Experts of a small language model: width 320, 64 experts in each of 11 layers.
Below are experts of layer 3 (counted from 0) of a mixture-of-experts language model. Rows are named router (the router's row for the expert), up (a neuron's input weights, with its number), down (a neuron's output weights, with its number) and show model dimensions 128-159. Each number is 50 + 12 x the weight over its row's rms, rounded and kept within 0 to 99.
After each expert's rows: "comes before" lists some tokens at least twice as common just after its tokens as in all text; "gets" lists some tokens that make up at least twice as much of what it gets as of all text. This comes from a sample of Wikipedia text that the model never trained on. Tokens count by the router's weight.

# expert 51
router:24 41 52 46 61 27 37 65 33 60 49 38 65 58 60 33 75 36 60 50 64 62 41 39 52 54 48 37 66 53 29 67
up0:70 45 53 25 45 35 63 45 56 80 57 53 47 62 50 70 53 64 40 41 62 66 58 66 66 31 54 49 56 47 45 43
down0:54 58 51 69 65 56 65 48 22 43 52 38 45 35 47 44 61 61 39 50 54 40 32 73 15 49 40 45 69 55 66 48
up1:44 46 51 30 62 41 61 61 22 38 63 49 40 70 28 38 62 46 31 40 40 53 44 32 52 58 62 43 55 88 50 62
down1:65 55 40 50 27 61 59 21 59 49 38 60 59 41 61 16 50 59 48 71 51 42 64 62 52 75 60 53 45 36 53 29
up2:48 53 46 24 69 40 49 53 54 60 59 38 50 53 55 49 64 54 50 44 59 44 47 54 61 27 68 57 36 55 55 55
down2:63 54 47 49 44 65 64 28 68 47 71 55 53 42 51 56 34 48 40 63 44 66 34 52 53 64 55 72 49 24 46 44
up3:37 55 61 50 51 51 34 41 29 80 51 34 58 35 54 51 54 33 50 36 54 62 52 31 58 62 38 46 41 67 55 52
down3:59 50 55 27 71 46 62 52 50 45 44 69 51 46 39 56 37 57 61 33 29 50 63 75 50 38 46 51 52 39 41 54
up4:41 48 32 53 55 53 40 48 60 53 40 52 61 55 26 53 49 52 52 73 63 41 40 45 40 70 28 45 50 42 85 66
down4:53 55 49 53 51 55 68 58 49 52 66 51 24 46 53 63 19 65 77 57 54 79 46 58 53 39 52 57 49 37 22 23
up5:50 62 43 38 57 54 44 50 30 73 46 55 36 77 45 62 52 63 32 59 49 48 46 63 40 34 32 44 56 66 54 12
down5:40 55 41 33 61 50 48 13 55 20 21 35 62 44 55 56 52 46 42 42 60 55 32 26 32 46 77 48 51 53 67 56
up6:58 50 47 50 55 49 71 41 68 57 34 55 46 38 39 30 49 46 53 51 36 54 44 46 64 38 51 58 52 68 37 72
down6:58 36 40 68 49 43 44 61 31 38 30 69 56 36 49 45 50 43 46 66 61 52 43 43 89 52 59 45 48 31 28 40
up7:51 58 50 41 53 33 43 59 69 50 64 39 40 65 66 57 50 37 47 45 47 51 57 61 59 43 44 65 64 54 58 48
down7:36 47 49 33 47 47 69 45 46 60 54 46 49 38 28 45 50 52 58 55 45 51 57 52 53 33 31 33 50 60 55 67
up8:31 35 65 52 52 62 26 54 43 69 45 61 61 37 57 46 37 54 59 57 61 55 67 43 59 48 48 56 66 47 45 46
down8:51 79 70 41 49 32 50 61 46 37 47 61 41 54 54 32 41 47 31 50 51 54 46 57 49 32 47 51 36 52 51 38
up9:54 43 55 44 50 58 49 39 33 61 46 40 45 52 43 45 46 37 26 45 56 29 62 47 34 63 40 32 56 31 39 64
down9:40 43 69 54 52 38 52 71 57 76 33 34 40 44 44 44 57 68 37 66 62 26 37 50 59 66 61 60 57 35 69 58
up10:50 62 37 54 70 47 49 36 68 70 37 55 28 70 21 47 50 29 43 48 32 62 68 42 69 48 35 39 44 45 25 76
down10:48 46 71 53 33 66 59 43 48 53 51 56 28 45 66 54 55 59 56 48 64 70 56 54 39 50 65 52 36 57 54 70
up11:50 37 65 50 21 62 37 32 78 69 41 67 61 29 60 47 31 63 43 71 45 29 39 58 33 48 37 51 57 44 73 46
down11:41 54 35 51 46 50 59 72 67 71 48 37 44 42 22 43 49 48 90 49 54 59 45 53 63 42 32 50 43 55 37 57
up12:65 54 61 61 24 56 27 40 40 63 49 56 60 41 43 47 51 52 58 24 71 52 35 72 58 48 26 57 39 57 38 37
down12:33 72 40 53 41 47 37 49 50 43 41 49 52 49 64 41 55 55 53 55 43 37 60 45 52 53 44 48 74 62 60 46
up13:67 50 45 53 49 61 34 60 41 22 55 60 53 37 63 47 53 59 41 41 45 31 46 45 43 58 63 66 52 46 57 51
down13:47 46 57 41 48 39 63 60 47 51 60 46 40 59 52 48 32 55 36 32 56 56 71 47 59 67 34 25 56 51 45 37
up14:49 47 63 55 40 34 41 51 49 59 67 35 49 53 50 57 31 58 46 49 48 71 24 37 27 45 50 46 37 58 33 69
down14:53 31 26 61 36 59 51 49 63 59 59 45 34 71 40 64 54 43 43 63 76 68 66 44 54 51 51 62 58 62 27 38
up15:48 34 27 45 46 43 35 32 33 61 67 39 50 62 44 71 47 50 42 26 39 41 52 46 74 53 51 33 51 48 38 62
down15:70 48 54 24 53 56 56 68 47 45 40 46 39 37 62 45 48 51 45 59 52 52 37 74 45 56 38 73 65 46 53 56
comes before: " the", " to", " in", " by", " a", " on"
gets: " up", " out", " over", " down", "ing", "ed"

# expert 19
router:38 59 44 54 49 43 72 66 40 68 50 45 71 48 50 42 54 44 53 58 54 72 45 54 47 74 53 40 70 54 36 45
up0:61 53 45 44 60 45 55 54 45 38 64 33 40 52 34 58 68 49 46 36 44 58 43 53 51 47 48 45 59 34 66 46
down0:33 63 59 54 40 53 63 58 40 22 46 39 38 40 33 44 60 32 42 55 64 51 41 47 66 64 52 55 47 56 25 58
up1:51 40 56 79 55 44 67 58 54 44 70 67 23 58 52 41 08 51 40 43 46 56 20 24 63 50 66 37 60 44 70 51
down1:41 54 44 53 50 79 67 60 38 51 79 20 60 20 40 64 54 62 43 59 51 53 63 57 60 48 36 61 63 68 43 60
up2:52 52 40 57 27 49 37 61 38 39 64 75 49 43 47 79 41 81 39 49 46 45 57 57 50 53 31 58 51 65 34 35
down2:41 49 67 51 55 44 64 38 56 59 35 63 63 54 22 38 49 44 49 58 59 29 57 49 39 61 42 31 54 55 58 54
up3:43 50 50 54 39 45 60 45 49 69 48 71 51 55 56 46 53 63 60 14 40 36 34 49 59 54 48 53 54 57 44 46
down3:47 68 35 59 40 56 30 49 50 53 38 16 48 28 57 45 36 42 36 46 41 65 68 58 63 52 66 42 37 68 38 52
up4:45 46 34 66 62 54 67 52 42 50 61 25 34 54 45 57 43 53 57 28 54 55 41 60 43 46 51 61 46 77 54 69
down4:54 25 28 64 48 58 70 40 40 65 48 47 66 64 54 60 51 42 55 53 38 31 55 45 42 51 58 69 46 40 55 66
up5:48 48 56 28 43 35 53 50 67 52 38 71 44 49 71 71 49 49 37 70 57 47 44 69 32 37 34 56 27 57 57 52
down5:53 33 75 64 48 52 54 44 30 51 62 43 42 47 46 80 49 64 42 37 54 43 56 38 62 52 70 60 38 22 63 71
up6:52 53 43 40 64 39 43 54 57 39 49 52 42 47 66 36 33 35 52 32 19 53 67 68 70 47 41 90 57 46 62 36
down6:53 58 36 74 63 42 57 50 63 63 46 49 53 47 44 45 57 55 47 63 47 47 48 38 42 65 47 48 65 42 61 53
up7:51 53 36 46 39 42 48 63 76 35 67 34 35 48 44 59 47 52 21 57 19 57 29 36 41 46 44 41 41 58 60 39
down7:48 64 65 54 43 44 39 49 54 49 31 55 55 43 45 44 31 50 47 50 69 47 55 49 47 47 50 51 90 51 53 64
up8:45 67 63 23 33 46 46 36 43 51 53 41 73 49 50 55 47 60 67 57 29 35 42 70 59 50 41 83 36 61 45 29
down8:60 62 55 42 48 70 30 46 50 78 25 63 66 53 58 36 57 52 50 59 51 54 59 51 44 52 62 52 45 49 50 59
up9:43 63 57 35 62 41 48 42 40 42 44 41 50 47 13 55 42 57 46 45 67 50 79 22 56 49 57 52 50 46 64 43
down9:63 51 42 56 59 41 50 28 53 52 48 46 44 36 43 64 56 50 61 66 63 35 39 34 56 43 53 55 40 51 48 72
up10:50 63 45 55 53 41 57 34 83 01 58 31 56 49 57 55 28 50 72 65 62 54 50 59 35 56 55 65 58 52 42 41
down10:54 62 59 49 42 25 63 65 32 75 39 65 46 60 50 59 50 46 37 43 44 63 15 39 53 46 43 35 57 67 47 56
up11:41 34 40 74 40 43 51 51 51 46 38 95 39 42 69 44 62 57 40 72 31 54 42 80 95 47 51 59 43 47 54 51
down11:45 55 48 57 67 57 46 35 68 65 66 28 46 44 53 55 38 40 59 41 64 73 46 51 35 57 28 42 67 46 36 31
up12:47 42 33 60 29 49 48 50 45 46 44 66 24 50 38 42 52 48 41 41 36 57 68 67 28 48 45 62 45 72 45 57
down12:39 61 43 50 38 60 56 60 60 48 48 52 38 40 63 47 62 36 58 56 48 52 39 44 65 70 43 38 40 54 60 26
up13:40 53 40 29 37 47 62 50 60 59 67 27 30 57 58 51 30 50 46 60 48 45 35 51 53 50 44 44 48 58 55 53
down13:51 44 43 49 37 39 41 40 57 43 45 57 51 41 31 39 45 52 37 38 63 60 56 33 37 63 27 57 54 58 59 69
up14:47 42 37 19 52 39 40 69 56 45 61 48 56 46 83 62 79 39 47 49 57 52 51 42 67 51 51 73 46 39 43 11
down14:54 37 70 73 38 56 44 32 69 55 49 63 41 51 45 58 49 43 51 38 58 63 52 53 45 56 65 50 55 49 50 60
up15:32 34 43 53 55 84 43 61 30 36 38 47 45 47 60 58 23 27 45 16 52 60 45 62 81 39 68 73 23 42 48 39
down15:44 33 75 53 56 70 57 32 40 53 42 57 62 63 58 45 40 21 62 47 71 23 55 43 38 46 61 30 57 51 43 61
comes before: "-", "|", "\n", "The", "In", "="
gets: "\n", " B", " (A", " classification", ".\"", "\"."

# expert 15
router:38 64 44 46 64 46 42 61 26 58 37 51 85 55 33 39 77 28 52 58 54 59 41 48 46 58 49 55 62 55 35 53
up0:57 51 66 57 39 56 69 53 42 62 47 52 53 45 50 79 36 49 54 46 33 68 45 51 46 52 67 59 55 48 51 44
down0:73 61 70 45 49 53 49 51 64 47 50 49 33 37 57 75 60 38 47 58 56 47 55 44 26 52 46 69 34 54 52 39
up1:50 52 44 59 37 51 40 70 53 64 27 53 57 57 57 30 45 62 50 49 50 52 52 35 28 46 60 65 54 43 68 43
down1:59 31 54 58 55 55 55 53 46 46 66 62 69 41 69 50 44 51 40 48 52 40 60 44 58 61 58 41 65 62 40 56
up2:44 35 27 42 37 75 30 66 55 59 53 60 46 50 33 55 44 48 41 50 58 54 43 54 31 53 55 66 41 72 61 49
down2:54 65 76 60 36 20 66 38 47 36 55 66 41 48 48 65 61 43 38 66 62 46 35 46 60 50 33 55 49 39 37 41
up3:25 61 44 48 40 63 46 59 44 49 66 71 41 56 51 40 54 45 35 26 48 52 29 29 51 39 32 69 46 64 55 67
down3:47 77 59 56 53 46 52 47 67 61 65 35 24 79 61 48 80 24 33 59 79 59 53 42 56 66 45 49 61 65 51 76
up4:41 62 52 48 47 48 32 42 58 38 20 59 49 51 42 53 47 51 63 58 23 44 56 47 24 33 38 52 42 40 48 40
down4:55 50 74 29 41 55 36 33 71 56 51 39 36 69 56 65 53 48 52 36 54 42 63 64 27 43 28 60 34 49 38 40
up5:39 47 39 60 47 61 57 56 53 54 63 54 53 36 32 46 09 64 55 37 60 13 63 53 33 39 44 46 76 52 85 46
down5:23 56 45 74 51 59 57 56 43 56 62 45 43 71 61 40 59 46 41 61 43 69 70 39 48 56 41 33 29 55 43 52
up6:52 54 45 47 59 47 45 74 51 52 35 62 37 51 41 34 52 43 41 56 45 44 45 24 51 51 39 50 48 76 53 27
down6:35 35 45 51 59 68 29 58 64 44 45 66 59 45 38 53 36 57 60 29 38 50 48 70 73 60 49 58 41 51 33 67
up7:43 38 39 56 43 50 34 57 69 34 65 46 47 70 54 47 47 61 56 37 43 47 42 90 75 50 49 56 52 32 37 59
down7:65 45 56 46 74 37 53 46 45 41 41 59 43 53 36 61 38 56 44 43 51 39 45 66 63 28 57 45 62 42 53 36
up8:45 52 69 44 26 63 33 54 47 48 58 59 50 48 54 42 45 52 40 42 31 19 44 69 34 59 27 49 50 54 38 55
down8:30 51 49 69 44 48 55 64 39 42 43 65 47 51 66 57 56 45 52 48 55 58 48 43 46 77 42 55 59 15 50 49
up9:59 64 37 29 43 47 34 53 50 43 50 51 52 55 60 71 56 65 47 41 20 50 49 86 51 37 46 49 50 62 38 22
down9:57 26 59 55 34 31 52 59 49 52 49 64 50 74 46 41 49 56 23 54 58 64 48 35 54 64 71 44 63 27 66 44
up10:40 42 48 42 42 37 32 62 43 45 48 46 48 55 45 68 69 57 37 54 31 43 39 65 43 60 69 52 57 64 41 53
down10:44 66 40 40 48 58 39 49 60 47 53 44 58 43 29 55 60 65 49 61 40 43 20 49 65 66 37 58 54 58 44 34
up11:37 48 48 52 50 64 54 61 33 42 56 64 52 64 35 57 47 40 64 31 48 45 57 49 32 53 42 67 33 60 44 49
down11:54 54 61 59 53 28 70 55 39 55 52 32 39 36 56 64 73 53 33 45 32 60 46 58 46 67 45 51 38 38 64 57
up12:77 49 53 46 46 83 53 51 36 68 31 33 40 61 51 50 39 56 48 50 61 55 61 50 58 42 51 60 40 56 68 61
down12:55 46 61 67 20 47 48 57 54 63 57 52 51 63 50 38 36 62 53 59 46 52 54 47 55 69 50 43 65 75 52 50
up13:52 67 49 35 63 71 36 49 53 54 48 62 31 36 38 61 55 60 58 47 60 31 56 61 67 42 50 54 50 57 44 36
down13:49 66 69 50 38 46 61 41 39 55 51 57 73 62 65 25 38 45 41 52 56 50 45 39 38 59 61 48 49 47 61 60
up14:54 37 34 47 60 44 41 36 48 64 51 50 53 59 53 50 45 53 30 51 73 62 50 55 51 53 40 55 34 35 52 50
down14:46 42 50 48 50 35 58 38 32 42 53 44 45 46 30 44 42 36 53 54 48 46 56 44 59 40 50 21 69 43 51 43
up15:43 58 68 61 50 60 49 40 39 65 64 53 37 66 34 54 53 43 32 43 49 66 61 68 62 24 34 43 55 53 35 52
down15:51 59 50 61 70 72 41 59 73 43 54 42 52 39 50 63 57 53 36 62 36 47 56 42 51 61 78 41 54 56 46 48
comes before: " the", " a", " his", " their", " its", " January"
gets: " in", " on", " into", " to", " from", " by"

# expert 22
router:37 65 52 45 43 45 59 67 37 63 31 50 62 56 48 47 63 30 46 47 59 68 48 67 45 61 50 40 50 52 32 41
up0:63 60 66 51 46 27 52 42 43 64 61 62 37 35 43 58 50 73 66 38 58 57 38 26 65 70 36 50 65 39 57 64
down0:35 64 49 66 46 59 45 52 68 41 42 26 54 48 16 45 50 39 58 62 70 51 76 71 28 45 53 64 42 53 44 51
up1:52 45 43 60 64 45 49 58 45 39 53 45 48 78 39 43 48 41 32 42 38 73 64 60 43 34 39 65 27 58 44 42
down1:60 58 54 67 74 58 81 47 56 44 68 43 52 50 43 49 22 33 42 38 45 67 50 56 41 63 64 54 67 66 36 61
up2:29 50 46 49 41 45 34 47 82 53 57 63 32 50 46 55 43 55 43 58 52 58 45 33 50 32 48 31 51 41 39 56
down2:59 49 58 46 71 47 54 50 41 54 25 61 62 41 44 39 65 64 23 53 81 29 14 64 44 46 48 48 72 55 53 42
up3:63 51 67 52 65 61 56 66 67 66 44 40 29 40 45 71 41 45 55 44 71 48 52 65 55 45 64 30 43 58 34 34
down3:51 43 52 55 45 59 69 52 62 47 52 33 50 32 27 44 53 74 54 65 37 48 62 43 32 65 36 57 41 38 68 54
up4:35 36 45 42 56 55 62 63 47 52 57 71 26 43 50 57 53 92 17 46 53 61 27 48 48 32 48 74 20 56 48 37
down4:67 36 42 34 61 53 52 45 43 65 49 46 59 70 58 52 57 40 69 25 51 38 52 47 70 43 29 45 46 64 51 44
up5:66 43 33 50 32 43 68 54 67 47 48 62 50 50 61 50 59 50 34 44 46 60 60 45 37 44 64 58 52 47 68 34
down5:35 48 37 67 54 46 28 66 44 51 64 44 46 38 42 37 44 22 69 54 60 62 55 53 38 48 71 39 51 47 69 61
up6:44 49 66 50 55 58 62 51 69 82 66 62 37 52 25 38 57 72 45 48 37 47 49 69 37 49 56 38 50 57 46 58
down6:36 23 74 58 38 53 39 52 49 40 62 43 51 56 47 35 50 16 49 16 50 46 51 60 49 40 68 53 53 49 61 53
up7:54 39 25 71 50 48 50 54 74 75 44 59 49 40 33 53 60 69 59 11 53 49 52 53 66 44 46 59 42 64 38 67
down7:60 71 60 52 41 29 57 51 36 37 52 46 53 51 68 52 19 56 50 67 63 46 34 59 34 71 49 61 60 34 53 45
up8:65 25 57 58 69 50 53 70 46 41 42 48 59 58 61 56 21 30 74 55 59 50 54 45 51 21 64 63 46 47 66 63
down8:51 38 45 54 42 48 34 38 53 47 43 73 63 55 53 57 45 61 65 47 57 65 72 70 54 88 66 57 51 46 38 47
up9:50 55 37 50 41 53 67 43 49 34 41 46 36 42 36 51 29 47 70 51 48 42 52 46 53 63 47 74 45 51 41 42
down9:59 35 45 43 56 45 62 59 38 68 46 53 63 54 58 60 53 67 52 66 89 69 28 55 31 56 67 63 43 44 37 67
up10:53 55 17 38 31 55 68 54 34 42 59 66 27 52 37 31 31 44 27 29 57 46 61 48 52 39 46 75 42 62 49 49
down10:43 32 47 55 48 74 54 55 43 49 55 61 58 34 60 53 58 58 47 43 47 36 53 42 52 42 51 28 24 33 60 41
up11:48 43 64 47 51 48 34 54 82 55 49 62 54 61 41 51 55 46 58 42 66 67 57 45 48 36 62 62 57 51 47 67
down11:37 30 41 65 44 68 73 56 34 47 64 65 44 40 52 50 61 47 42 57 47 36 62 70 61 83 33 72 43 56 65 60
up12:36 32 58 59 53 41 45 60 55 26 52 63 53 63 33 48 73 63 47 67 52 32 43 48 55 41 33 60 26 53 45 63
down12:49 45 45 38 45 69 69 41 39 58 82 43 24 37 66 67 51 48 43 48 59 59 68 54 58 59 64 47 67 37 53 77
up13:66 47 59 39 46 29 54 57 62 56 55 28 63 75 50 47 44 48 39 39 63 51 80 30 58 28 64 58 53 45 55 56
down13:52 68 62 39 63 51 62 63 60 49 32 43 55 51 41 31 70 36 42 39 43 51 52 65 50 64 41 34 50 54 46 41
up14:51 42 60 40 58 49 51 57 60 31 56 59 51 40 58 35 37 60 47 24 43 66 49 52 64 31 56 39 61 46 48 53
down14:66 46 69 49 43 43 48 28 61 46 53 31 38 42 23 69 38 34 55 63 62 66 65 38 64 57 48 58 55 56 51 55
up15:57 50 42 78 37 43 23 58 42 72 59 36 42 53 44 40 68 34 58 51 44 43 60 73 58 49 59 60 48 51 26 43
down15:60 61 61 63 47 56 35 67 42 46 48 54 46 42 60 67 52 46 53 54 64 41 66 52 43 68 49 32 54 73 28 59
comes before: " was", " is", " had", " has", " are", " were"
gets: " he", " it", " He", " they", " she", " It"

# expert 48
router:48 51 41 37 42 54 57 58 21 52 49 50 64 37 35 32 66 39 38 57 66 57 38 54 53 73 54 54 75 49 36 57
up0:50 48 33 57 50 57 60 37 47 65 29 63 51 67 63 30 34 49 50 33 51 54 56 64 38 65 56 51 52 33 37 33
down0:46 55 55 59 46 82 67 63 64 33 47 53 43 51 59 42 57 35 48 45 52 44 59 45 36 69 60 49 58 70 80 41
up1:41 53 43 39 68 36 57 48 46 51 58 65 48 41 54 53 30 53 31 31 50 61 42 74 27 49 68 41 50 64 53 51
down1:46 84 56 53 39 47 42 30 32 31 37 55 59 53 53 42 49 39 74 60 41 68 57 55 56 39 45 43 52 57 27 53
up2:43 49 67 47 32 60 45 44 51 28 47 38 37 45 38 52 47 41 38 43 43 57 48 49 79 57 38 35 47 60 58 50
down2:45 30 50 67 45 47 60 56 69 29 57 54 37 40 41 51 48 54 65 26 54 46 62 35 54 56 56 52 59 46 55 41
up3:21 51 44 58 42 50 67 53 48 60 86 67 50 56 58 48 47 58 61 37 47 51 37 82 26 65 52 53 64 59 43 44
down3:66 66 62 48 42 42 23 52 42 51 45 61 21 60 48 52 62 49 49 41 28 35 55 63 68 43 56 44 49 42 57 62
up4:43 69 64 51 52 38 31 31 33 42 40 49 64 31 46 44 52 63 46 42 71 35 55 58 64 66 78 81 43 29 60 40
down4:48 65 45 61 51 53 33 37 43 46 47 46 38 49 51 47 56 54 31 42 34 62 25 65 40 72 49 65 51 43 36 59
up5:55 41 45 66 35 70 52 64 34 58 46 42 44 72 52 60 54 28 38 38 43 54 54 59 29 42 27 43 45 49 61 45
down5:63 50 45 55 43 56 47 41 34 24 43 38 48 62 37 42 69 34 38 56 62 53 34 20 62 55 59 23 57 38 58 43
up6:43 58 61 82 57 64 40 51 46 29 68 53 58 40 45 41 31 48 54 53 45 28 42 58 47 50 50 62 62 29 52 37
down6:47 47 42 46 28 49 81 31 62 58 56 59 39 33 43 53 42 57 28 37 47 84 44 45 42 58 55 48 41 46 37 55
up7:59 80 65 37 42 51 49 60 47 33 16 64 41 55 68 60 20 83 36 64 53 47 48 66 37 46 46 70 42 47 43 43
down7:46 44 43 68 58 71 65 58 29 35 79 48 34 57 41 36 50 54 39 43 37 35 55 41 49 54 44 63 43 65 38 50
up8:41 00 31 41 37 62 37 56 75 60 38 36 35 56 52 30 46 52 53 47 48 48 29 58 72 42 49 48 56 33 61 57
down8:49 36 46 63 46 54 67 48 54 39 44 60 43 55 28 35 56 66 36 50 46 50 44 55 52 63 45 51 52 46 43 36
up9:49 59 55 49 49 61 40 49 46 54 33 55 43 41 70 40 65 51 33 65 74 34 41 64 60 47 52 64 43 41 38 34
down9:46 33 59 61 61 47 29 63 62 38 46 33 59 52 42 42 45 36 65 24 58 52 56 52 32 48 68 46 43 69 33 42
up10:76 51 83 31 37 75 46 48 44 79 55 65 38 51 46 69 28 59 50 56 48 58 58 56 56 55 71 50 48 45 54 34
down10:39 67 33 63 64 52 83 57 59 38 62 43 55 54 45 29 47 64 63 47 39 48 43 43 59 34 27 54 37 53 48 44
up11:64 34 30 39 60 53 48 61 54 27 46 35 50 21 68 49 63 52 37 43 65 43 49 33 59 49 50 39 66 24 78 54
down11:64 49 64 63 16 54 45 38 56 52 71 52 66 38 45 61 48 73 39 49 33 38 48 34 66 50 58 46 64 37 60 63
up12:47 61 45 40 70 54 34 66 59 43 37 49 44 49 61 46 59 50 41 47 58 42 28 29 42 44 46 56 52 30 58 43
down12:55 49 55 62 42 53 38 58 43 45 42 66 69 55 52 43 62 50 78 56 54 43 77 53 42 46 52 51 42 66 44 51
up13:48 67 61 52 46 51 33 43 45 54 41 36 59 40 47 52 68 52 53 47 56 25 37 39 66 56 46 53 34 47 42 53
down13:63 23 57 49 38 54 58 36 46 36 72 39 49 40 58 68 57 46 67 50 34 46 50 27 58 48 62 67 67 54 64 41
up14:77 38 44 56 49 70 52 51 40 63 69 44 41 53 23 58 35 44 56 47 60 45 75 64 49 35 46 41 51 42 29 37
down14:45 73 66 45 66 35 45 72 51 43 45 35 41 24 35 49 43 58 62 47 43 32 49 41 48 47 57 56 44 47 48 40
up15:69 27 46 54 69 63 32 55 59 75 59 36 67 57 64 66 53 44 49 53 57 56 62 64 72 25 50 59 48 61 43 57
down15:55 56 35 57 60 66 46 48 50 54 55 49 42 61 57 52 60 50 65 28 66 68 45 48 66 64 64 30 46 42 56 62
comes before: " a", " not", " an", " been", " also", " to"
gets: " was", " is", " were", " are", " has", " be"

# expert 47
router:45 61 47 41 46 42 52 53 35 49 55 48 61 48 51 46 53 37 54 59 54 73 52 54 44 75 36 43 74 50 48 56
up0:58 49 36 74 44 56 61 37 47 51 41 53 49 50 58 40 29 56 55 54 24 54 66 66 70 40 26 59 54 31 51 42
down0:38 44 57 59 51 52 50 71 59 66 38 46 39 53 43 60 47 42 59 43 51 41 76 50 36 44 80 30 49 47 51 78
up1:46 34 43 41 29 58 58 41 61 56 50 62 31 48 53 23 48 39 46 74 44 36 30 49 68 56 44 44 42 38 58 49
down1:47 32 52 53 43 47 57 48 29 54 42 60 65 38 56 44 50 43 47 63 42 63 40 32 53 50 26 37 50 44 57 67
up2:39 60 41 41 50 53 47 32 47 54 51 49 35 61 54 43 62 60 53 39 53 66 45 54 56 55 40 58 43 36 22 62
down2:48 59 68 58 44 49 44 46 44 54 59 41 61 44 65 68 58 14 56 48 55 46 43 36 41 49 42 68 43 54 62 43
up3:39 54 71 54 46 37 52 53 51 36 51 42 44 64 46 54 54 53 74 43 50 70 63 55 56 56 33 49 51 42 38 38
down3:71 35 67 61 47 53 39 37 49 55 45 47 48 34 55 63 50 60 35 61 49 35 56 50 38 58 63 25 76 35 49 58
up4:43 39 43 66 38 54 46 32 48 41 66 55 25 67 47 41 56 55 46 50 67 58 53 51 45 45 55 57 41 38 34 57
down4:72 54 61 39 35 29 49 38 34 77 72 42 44 70 70 43 58 55 58 37 37 44 60 41 49 50 36 53 52 56 34 46
up5:48 29 30 43 29 53 56 46 46 25 69 74 55 51 58 60 47 80 49 58 62 50 43 47 41 53 43 50 49 35 40 53
down5:53 51 40 70 45 58 51 67 63 49 62 52 41 45 57 42 38 51 39 54 42 47 48 60 57 55 45 43 59 32 46 44
up6:57 54 61 68 57 43 51 43 56 38 44 44 36 51 68 59 43 48 63 50 64 24 47 58 38 59 51 59 43 38 73 63
down6:38 39 39 32 67 65 34 41 36 58 59 51 43 77 39 30 50 53 60 31 66 66 57 43 40 53 64 34 54 59 52 66
up7:46 40 59 39 52 45 27 41 49 71 25 60 55 47 56 64 50 57 61 48 35 60 41 82 37 38 65 45 38 50 60 45
down7:46 61 43 37 54 58 49 78 54 51 50 52 47 63 52 45 64 46 56 61 47 57 52 30 50 58 44 47 51 63 44 42
up8:42 48 60 54 45 45 49 40 69 53 47 67 51 53 58 43 30 71 58 31 61 41 72 62 45 45 32 60 59 62 62 51
down8:71 70 51 62 69 37 50 52 33 43 69 33 63 60 52 42 46 47 46 64 70 57 48 51 40 57 54 44 65 42 42 84
up9:40 47 37 44 50 42 49 59 40 57 65 73 44 57 47 76 34 56 73 49 42 53 41 50 59 48 47 47 42 43 55 67
down9:52 30 36 49 70 49 34 65 62 28 45 62 51 30 43 51 55 58 46 50 54 40 41 68 51 63 21 62 53 50 44 37
up10:39 58 47 51 61 53 28 55 67 39 51 63 43 62 62 44 46 49 55 62 46 45 67 68 45 52 30 66 58 51 47 74
down10:32 64 51 36 41 36 63 55 43 46 26 78 51 28 47 65 46 46 44 62 41 54 23 55 42 41 54 64 67 59 42 44
up11:49 51 50 70 51 65 46 64 47 53 45 49 23 45 33 43 35 48 39 54 79 50 37 48 44 55 44 59 65 54 46 37
down11:59 74 39 57 38 52 42 41 56 50 37 72 70 43 55 51 36 56 45 41 39 39 81 58 57 53 53 70 42 57 47 59
up12:44 39 50 34 36 43 33 37 57 42 55 44 40 38 31 60 32 45 47 41 61 42 62 58 62 55 54 45 59 54 57 25
down12:47 49 54 46 53 51 39 73 42 62 56 52 24 48 52 37 58 78 47 57 53 58 29 69 61 36 32 30 51 53 77 66
up13:58 58 65 52 47 35 32 55 47 43 54 71 66 36 50 36 46 51 39 50 80 43 41 45 39 36 38 68 53 52 59 41
down13:61 61 41 58 52 41 45 36 54 52 42 86 50 38 45 70 47 54 36 42 44 26 46 67 56 48 54 32 49 73 70 59
up14:30 29 33 26 57 50 59 49 54 43 50 30 47 57 60 41 44 60 48 27 34 56 57 55 55 51 45 50 58 45 51 64
down14:57 53 48 47 49 53 66 39 63 41 66 46 62 62 56 44 57 42 61 47 35 76 42 59 36 46 50 41 39 51 61 37
up15:59 47 62 65 47 56 40 61 64 48 39 38 54 37 46 31 57 60 49 62 58 50 45 53 38 45 51 48 30 58 54 48
down15:60 50 41 43 58 52 51 52 49 61 46 49 66 44 39 58 57 82 49 39 66 56 55 41 58 48 73 40 61 40 76 48
comes before: "|", " |", "|---|---|---|---|", " •", "|---|---|---|", "|---|---|---|---|---|"
gets: "\n", "-", "|", " and", " 1", " 0"